python train.py --balance_bias=true --tie_embeddings=false --lr=0.00611
Below are experts of layer 9 (counted from 0) of a mixture-of-experts language model. Rows are named router (the router's row for the expert), down (a neuron's output weights, with its number) and show model dimensions 192-255. Each number is 128 + 32 x the weight over its row's rms, rounded and kept within 0 to 255. Numbers have three digits each.
Before each expert's rows: "comes before" lists some tokens at least twice as common just after its tokens as in all text. This comes from a sample of Wikipedia text that the model never trained on. Tokens count by the router's weight.

# expert 24
comes before: " to", "ed", "s", " of", "ing", " in"
router:113092161180202136149118143127151138101090149080109153079140122124136113118142127120144147101095116115104135148106167152113047120118160144112178162122086106125120174153067126148138208132144141
down0:167174097087131126124126170114150150116187195127134138138135117105098092067137117169107146209067149140137142095126134148110090172177099187135069165128124135173135092155064087141076147105126064
down1:116074136127117125099132106138219168104118098122185131096080102131102159138074165096136126104138085044119101145149109104135113073185136108107086100146102122108188108176189114173108088102096128
down2:097141180075064067149105108126165103062119107142138125126152114100183128163085101145197162152087181165135170097116146147102099072204125129129116119109087179122175105123175122131093177125134098
down3:129136120073152074071119110139126126152095141075123139083137065168114109064073086142168120167104143155120145156096047124151091083112144049154129163064198109112135103114188165157167179111181109
down4:140134106125140140132121095151071140092131105118105074101151097102094136128128115127136199170134060149136104147093114135199169156142103135141162159130143152104090117160125141193233147136055136
down5:109146157128110116167153126131141108092063160068069155116128139116188200093117148126154088121119095061169137151151106116188144139111111106144091130145202111145103095087082161155143156156155168
down6:163079123128124127121102109182117120106198120178156132170152170155102112114133117119128166054060153143150107079092121112119137121143133116140160098143133172146146111132109109108138087111147084
down7:156115111084135174206122143127167133162122064110194160082144158112094091109104120169140134063119188093121151125131086132079137050185148088109137081122091192120165149085098096106109146138143104
down8:117142122119177085097109199126082148168098084185156181197082140073130074193147104127120180061127187112156034154142115121133122118133104149126116109130138165117081082162128125128123142114108128
down9:102113125093143118188167140151153174107075128155070189120150135145091093091180092167084097118131140131141129170164109100083109179143180143129079141114138100155187094108129110104146111127172130
down10:125087119126054066157136101154083084076128135155168157156138120108069170149230139109109117124134096196125117118136141135108121111119135115158093140134156155120092117177185208152144116128154046
down11:101141094141179135093144052081109151129139067074120111139100115169095115160039115156147153087125151171146125170122148114129125146121192109111157207110107120142089149114129116145140185129134136
down12:140143121164160140150168105158099122182171111132180149177085129165052109091151183143104128090142121113128144174113105134110132134117163100114128123160095141151140160130143077077129120135073110
down13:154164136134135084139145151157082158131175168130132165094147138062136142106134128190114058116136129110128142170149107139121134110126109153142117034120109085162161105169101127147122115175138160
down14:085112159199163124153170078131098098096115128107101110157172154119100069100105131186106106138184208190115082192091137146131138155152159067182109143173133142129098089198114154142163176183198094
down15:153126106096100154107073131166105172200143146107135148093119128075140133138125071159140147165156049117151142177077112144124100100131172151143143164155137143113138130095091133134117091093171110
down16:102153056156109116116122098090146088100126107175118144136170120077112094122078157077137093100122132033165178111141133116115129177082112110156081138143111115100113106142159182221172175138098127
down17:168174122132115130151168138139146134116075141154172120123146159106165094165088151132147175159102178170147155103133210135077180129150150153113177124073148161063145170197110199037120106140097109
down18:132149130074101115146148178146084101134100143055106114057127129067162163128107168116132125154096192153123159177151109126102108096125124154111147095112131092110188118134129181083103198142121147
down19:104142136068142118164163078104148092166060098079127127103114118101145147161175130121206132099099120141140117113117081119174150112116085167135060068137143130125114148100166125127082104162102147
down20:125151178102106027114123183117142109103153174154098125110129126114135139102167119146156104115142133104122118113119083142085120093112149119085161111140158093103118160123176042076074106118079125
down21:144199114094148148105080111155107165114137166145085110129070185145134110104148136167065126105113093110142112132137080077124203172058085154130143115163123091143097185127114086134131092144097098
down22:141098114139088103132136110075109124116189126156123109164136082102204179173093194172127150157126116110137099185095175181159115138125102157131129114150222088147097137130140114115110169151117115
down23:105128182164171083125124083041133101097129133150118087110100164116144118103097158158136114176136152079119172139159122082158107125092121149073143123075137144129068069131182117169122099084121100
down24:073160114152120135145135141096155108088133110150116082096113138097146182190138194122144094087185099130126192083115146050150170126136069072099146168074140106103137106170101130071089134141088130
down25:166094105135122137146103186104162187091092094134131142151118149120164151086112173132177141137160105142131078155116058095153148147125183155137131100156175165139185147118089126123119103110071114
down26:144143144145140154143137153127208111142215086133107060186135102131156139084151045134124083119149103118123173149158087079168160134111095066129101117051149064153065124122119150070088120129139110
down27:158186157116101131166133170130099122083094139043134173139120171063123110065122133115194150178095102136122152132145115186174135138158188041133191129101106095069165144123106171122127114119143152
down28:136136168163129056057092135123172149120141055167116148102180101097116129161092104155192131131124114129095194153134138107130107125134106087129111142158101092158174119142076116151132077135136144
down29:089087105098154098085143171075137094173162066120121116071122111148108162214117087167124115145100122164175111114116141127144071168149068130069148157190066159160129170148118185110113171196170183
down30:101160174163106106073091090140134079134111132165181131157112110148136201129096133082111188138145162114193087121025131119086120112102063154121121115128060100164084123162096142098073056176144165
down31:109094169152183098151113105153117105112083128094036171070165161161109118105146116168080128087130161062103134096103137116087118094105152127100084131120089123095105128079128098103178133136122144
down32:070144136132194164140151160139139127132115162138137134106112175174124159122169126039150124159099127121132034148128179134110115134123165152104091119063150115123148071118125103106154123078133116
down33:095189123113135114116132170168115117139156162078100164135097159114173142077089097077153122110119168113105162178100109049166089175164129115081190111116111136196121106134148101058134119139136052
down34:085112138084180157119070132082129107111145138075129110109100111141134140223137106120169148153128098115124127126117111110147153106142164152027135097100087147155120186119142127173085173135116185
down35:168131113142143113115126095132090077120175189175165138085135079122148136144129167199072143115117139114159065154157106120136140117133112108172135167144100148097143112165142166131085150120153168
down36:103131081121142117107113129119100147123170124083126073147097179132197133072129115114111131077139119155135123070133117117143131138085111182150128128091131077129123132145112088115114134108163116
down37:103120116128129147076101125156133134138115165139131100120132087126120121116121108159089113175157190170107122121112111096092100150127179127142131106135112156162132107185155049107166103156108070
down38:174111100148124135168144119185177090102171124156110114106128176113122123137155139058136139162119128194072143131184155145127126133147113180149141162082116134203132098153090150148164139149149131
down39:111136039182115140131162145144118140159177176145131071120111196179144168091146130175132168111103104154129146096079108171080116144141064141176106092137105155131083069142101184099145121173104154
down40:151147098145122122111146120119085113089145111126161125145155124167195119149146120119168076190132060117153060176120113084103132126125131125100093150089126084100123126168186065091119157165114102
down41:249114134135125095152097127113089162103087142118031154066163140085129135150128125146128111110106152122197144102137145158189168128135126135140090130107077085113104160092149138114102126092092110
down42:110072096163161116158122135096079157118122083123115184125138155106123129089185168143059116046096173123151143137182075128151169156121111100200098085073075181132124062102128126162154127134172117
down43:140107140079114159178106113161143143072195177117167154108108125143114102130069128145104062120157152178142128142134104083091169143167157094114159066174092078135101109150151139089111077104118093
down44:169134125137181112145161090170153191107116121138128159094121131128139028134142155158112192154126038147054094154089143165152174130151143125111134157112084197123142160096194140163131147162133158
down45:124131082160092157136134152173050137158082080125144105113170107086140143115117120064121093143124086212128156181065111130087122091112210134178148088117144143125158120118175108099115112155128133
down46:095106154113144203139162101136094102098090069124084152082172163141135152137116117168096152144090097122151115163115119116134084168072093144130083077139150099086161092120143121116154134166097110
down47:160131066130130144152144103137113093086162088198152187186112069148112155188122149129139151149123099140129167112136163149166127198105158078120120084119152118153097125165185129168111082050106158
down48:158111092135210117162117172153113134111189116122076173133191145147153116200096153105125179089144104139183080158099081150142147191125156126157102158147181148076121112124105136108131110119119095
down49:171123104135106176097123116226125133149082153181136156200108163110090151104213143112092171145087091170148129117107092150107130132136109138111169131160139197091078108124147111143145122136112105
down50:100117155086177123139106100116091114140185135128153130213134161168063139147099152131105074145129199104112142116112137113200094046105199111102151060149175104151155099081098119151158086122104131
down51:114134172094132117120127096143148110143112159076175112186057123202129091132142056132047140130152109056092087073178164093104155184072154130111178134110079111093196131143121131147120135131147131
down52:140091055166097083124046104120181052160157151122100093101131152162105161116130132110117068142118101163082089098107120074155124123152139116120134175132172145101086089138168146099152144113144117
down53:135158139191155173138101147081138156153125131126137216145121087114159107102137130141111079145159118138144123107128137101078125124149146142163162100174165144179107151100075125175118096098085094
down54:120135137070153159122154151092152142149096145166051168104162088117104137138097158151150092105188129183123167083123061118138106110173161180129139148172117172112165145152170154092104168130127097
down55:091184129141092118119115079136139135114086110156116118151097125131126141119157157107159119107153147107129105121151116100131120084145055114089114155147157135162165126131136132170134096105122137
down56:136184097105174180124103101154119122143114142153169212138153067132129146126127159109100110119098131107161141159115103184084092117113120116130134164066137127153093119147129124146174209122141138
down57:168158089117153134155083115150101095088159148150136122134160162166163131148028081175138134163163154153163141143107139155174100060138165128143142119115173152107162131140079096130170151125118118
down58:105124138116125141089169175132134131096108125164118171141112070080184168094146068119111084088115065151162187151127113142110131127074077070066123117146096161159137182122138123118223199140150121
down59:057128108137162169163089110057146128145121101105121128117080110154078157130109164123167137148098151106143088131154170086149173147096095078159119130094202119095090171153144133076117146127122108
down60:159133118179138077109190107143083165109154141125194120158123178091083098080138150152123149079112209120142147121206098069147168164142138148113102128162095118088108089106080189102128135171150164
down61:195120134135134142156145095140115150113136132162126102186117142176136082174089165150127151130188145174138142173107133120129078134152161080116085128156105142114144081085123136097143059135132139
down62:095131089138100120085113159179121155131086142169101115165115136084092173126166110119139198123139066073197168156159159115127149161167159039161109255131184191126104134124104151158149126106138121
down63:132144115132127137165106085162094150143119124111170086144110148133171072143103156087147096081136154134160111154153108189140148144161123106108129126120122117097116077083142095124100139083137171
down64:114125197089156128127103109140190082089119143128099106110183144175119093098108195105127137091096175102096177182178150138103125143181189163135131143116085147174144173148102105076129107111106117
down65:137079171116131127102171073091147118156104117173079062088122182090044107098101112103134186097101133137183136136142143130132068137148125164134100128064127096116196064128097128153094161124082103
down66:109156092065076171107129190115109075128101089165158136115080147107118171151102113202027144095163111162138075103190128107101090163141104187131126109106115181156118199167078172159157106099113144
down67:136127047184137124150156112120095117094148132115148150124135122155064100108117108089102103128154084120118164163125101170121139150130093154074064069123152090161104128083143118087131102143118190
down68:188180125112082144083093153143174101143172113125141141190131077121132079042139100184146122145154122143163115138126149112112135111099191154119118139143156143115141143115123122119114157177161151
down69:096130151114098141177128079107163122050165150140147129097159131116154074147156076112120205130131081125155148094181154137176115166116117172139137088138132155103108162093100108162110130141100110
down70:102166147151136145095107051179090085133082172108117070102071096169088206131128061116135146144160125057140092141082086135107118131102107141121131217113108097145117123137148124122140111137131122
down71:129123099221162167105070075117155148094116103169169185105061147150125166203145158145137130130185147097120144120099143067174140113103131100068146137143097143185113144167189133131099139093091108
down72:108160101128103098092121140118144165150057118191105151112197122156158123121142060111131144149126138106101161125160116140053152178109113184115186134173122105140105112070129163079141062113115085
down73:046136096102128168121132159138065074161201122178133128147177157138135135130134131095142127236157107136098111198102132101102132117123164108200149113174150100097089146088041118165157119106166123
down74:195095072163137152140101102077114077163126160140113103099096110074153131153154078110192198099111064179115128127098117117130113134100164138150178062077191084140174104088125105127147173159181135
down75:129109069191186152118165115130121109151152056144188155118121126150148157141055096146116142103100155051077132086086191188148125090111139163075141068095177064139149097156128116128155177127105112
down76:125133135088092105123075108154070177105133093122082106164143186099181145177198076118159091125095078138073177157158164165110092158142089098119159127104131118149141158120158099117115080162118088
down77:079095118031115153138168138114161096136132102102187155111139090078091146221159097108137108172094121111141111140147110113133093078110147135176148145170131145154109168131128123033154130148146163
down78:146095069123126165119152106161144160122097137166105113116170124116151162118190103116123201116164130135128144127111146134144092131112094163140176102124114101107136115148108161154112120068057110
down79:067192129146134196125181112135175174143107184166135146166114137143143087113081116110167143107103086100135136135098093123112088160191112073120091127162081160165107144132167100144146076123118085
down80:066075121169156046098123102098196135121168137130126115046123116107152151121149106144137118149093050045128184110077115107173118121124109123133118092117158125082116113159119125133186125137095104
down81:118153181114120113146097129152160076084104185126142084125155154142107150139090117123154130116119135119113120091155110152128151054136140139137128142161093183070060122089179146136114154133179120
down82:147146097093120134106148116085139089136147199121158093099185122174086093156125096122073124126149159116097159137095215142112114179150155133125176104131102132169130094089201133107152144172153170
down83:116187079155129141096116070091168192154124130146134149113170097187109088131136093121090120068135077138088134108111117110154122165111081172117113132116124125117144116121174107144130050102117122
down84:121167131089117081164113131091064100154101135105154053152119093093113153186163178093163141139132150068162137141153069117139053087145082216155140120164177109106105105127083114113120147104108091
down85:083125111133079094146154116130158138082144130147101099139157098195146111074212110139117122097128149105124138086133142159187147156104140159119117120146119128119118113172109123151123100071082121
down86:131092075086100103125124143079126130102140096156078150126101135134125124181155130136152093114144097094131168205110188155105120107101134116195109090118164192076107190107116136124106104161126144
down87:196148154119170085190165168093049197113122224146164142088085122135115093094107170145127152141104116122107150107113141142150150168098128122158148139175119104203090058189147152164126150079181086
down88:127144120118130078114077155137164143134111141176101116076070135092075136073151096069051128115121142098114134098146145078095120124139122137150123140115133168115101122121136128145097122157106170
down89:100136202104116132114133149082123140148081110154100169133071139109067119137089134096161166153120142081106112111068097166080162089150112126131124126132125143153104158122075089151137072116146119
down90:208132125124053154151065114220091133103090164108110167149165124142081105159136126139117157101106149149157184120068103094146161160122149123102123138146107075097143106191149161124126175123055073
down91:086133194101137087105144157106133144179140057088134115121208110133123109143089109116188088174106136147030112164179090105108127123132185106173104113137105110124149117104128149092144189168167121
down92:064141164131130105113161172122130114137074112125138185148182108144116082131149137151109106140100121133127111159170150161095124152125183114153067169153095111052198106098127105140091149085213155
down93:123135060168171137159128124104112123113108114122183026150166133150088115181186131115126105124133128148118077107095149177140130122095124179168126122121109113084153152110139124158099110084115195
down94:156099152153106132086137100159150164144212149055164108116162118161085126154122083114144155083203141186087131134157162130157161168122099151118104109128080079072085134121114103178096164128102114
down95:153080153196118113098087106134142114102101163083144155088116074131153177062113168197107122139102156126122217090134141118154142168098109141125156162119138137120095109168152125144136110125086153
down96:082089144116123079068123107150117148085184138134160166148109088169115198112144090139148119103110118119146133122139155099135043104124116109081109107107186164088119109093163176146086089138139127
down97:054152146159153107146140117085123115166138103085152101115137152114132153112078106128167104177124087168197109153114147142156142097132125100172133146130149176078140154114111130135130104113093104
down98:137087137156137096115084172127152132170155075118179151157102130131136148156134152171124098122142150107067157110078083121118132153150132095132081144138105107126209205120178141107142121092102174
down99:211127096164151182141134151159126115147123154202134148113088090134097133177103097129174108092124143140127126121142123119183065116172170146128128090163125150166122109114088124127147154143093136
down100:129180152100129137148087125067109096136182186121127109194142129117074162195056097112102134141127123119169109106067121114156077098148075078054081071084156175160075164104137069172110137096138131
down101:130140123177133148140091118138084083135156146170140143134174152100119157099157081145148139103192114084164120075151162147166158123123095107153130146148156186092091140108115148095106129104089136
down102:118116176131156141068192111139207076122128106136127163144134101113151143091092118147181140102069137100099139130130154136125141130066163111120136223171125124120087116180099186202098073060151100
down103:151142127127158171102118139177117171121069062192113124130117121086135118102157191141147152158116163144094152133082168192174141093163125114134179131159154112165141122078160123097138144140085107
down104:201143094138132205133132166047114117131133155163103098122129121075112104144087134096094190158173109128103113134133112108207146139151155119081086156094099169161145142100151116128171134139117158
down105:084167099113115141127092140101108132149123149136081144129167163184147055112176104098085099137148065164116124133162079119139134152114168098121120115110130168134152150122146103141149081087144137
down106:126154167069073132163139089126112135157147184159114150124123171119158128170163152112097178093121155124161116072099130163117155131148080165177125115136137087147115153121077185106163156078120117
down107:163151143142148165110147164027131136147103092176101103100175157103182118166119107141137116117110124128111159140097131151110134156151119143172112098182080148114117135087062107180129122178158104
down108:164108155133098131149166069156089137168110129105080114149114098092062134119086114154116148096089154142125180100140129157083133076138159142097130148142140129121133115128108103159138144105182148
down109:111124096128158137074152165136091171199125136118066145112133149184142160040079168133123172141110125122094117096162112120186103136171105105077162117120116123131145134140132171121178106157138125
down110:128135155130174126062065136138152123072110202147064135061128091139110070119105098079136124167133073090140140119129107187211094135125104140134138109136168168134130125078088091192073088172140116
down111:093173057161158150159114121150102119126106119096143075128168159039177068101194162057146121069127178134101162128105171088123097093136116122124124110126174130152137135128078077160151140174114073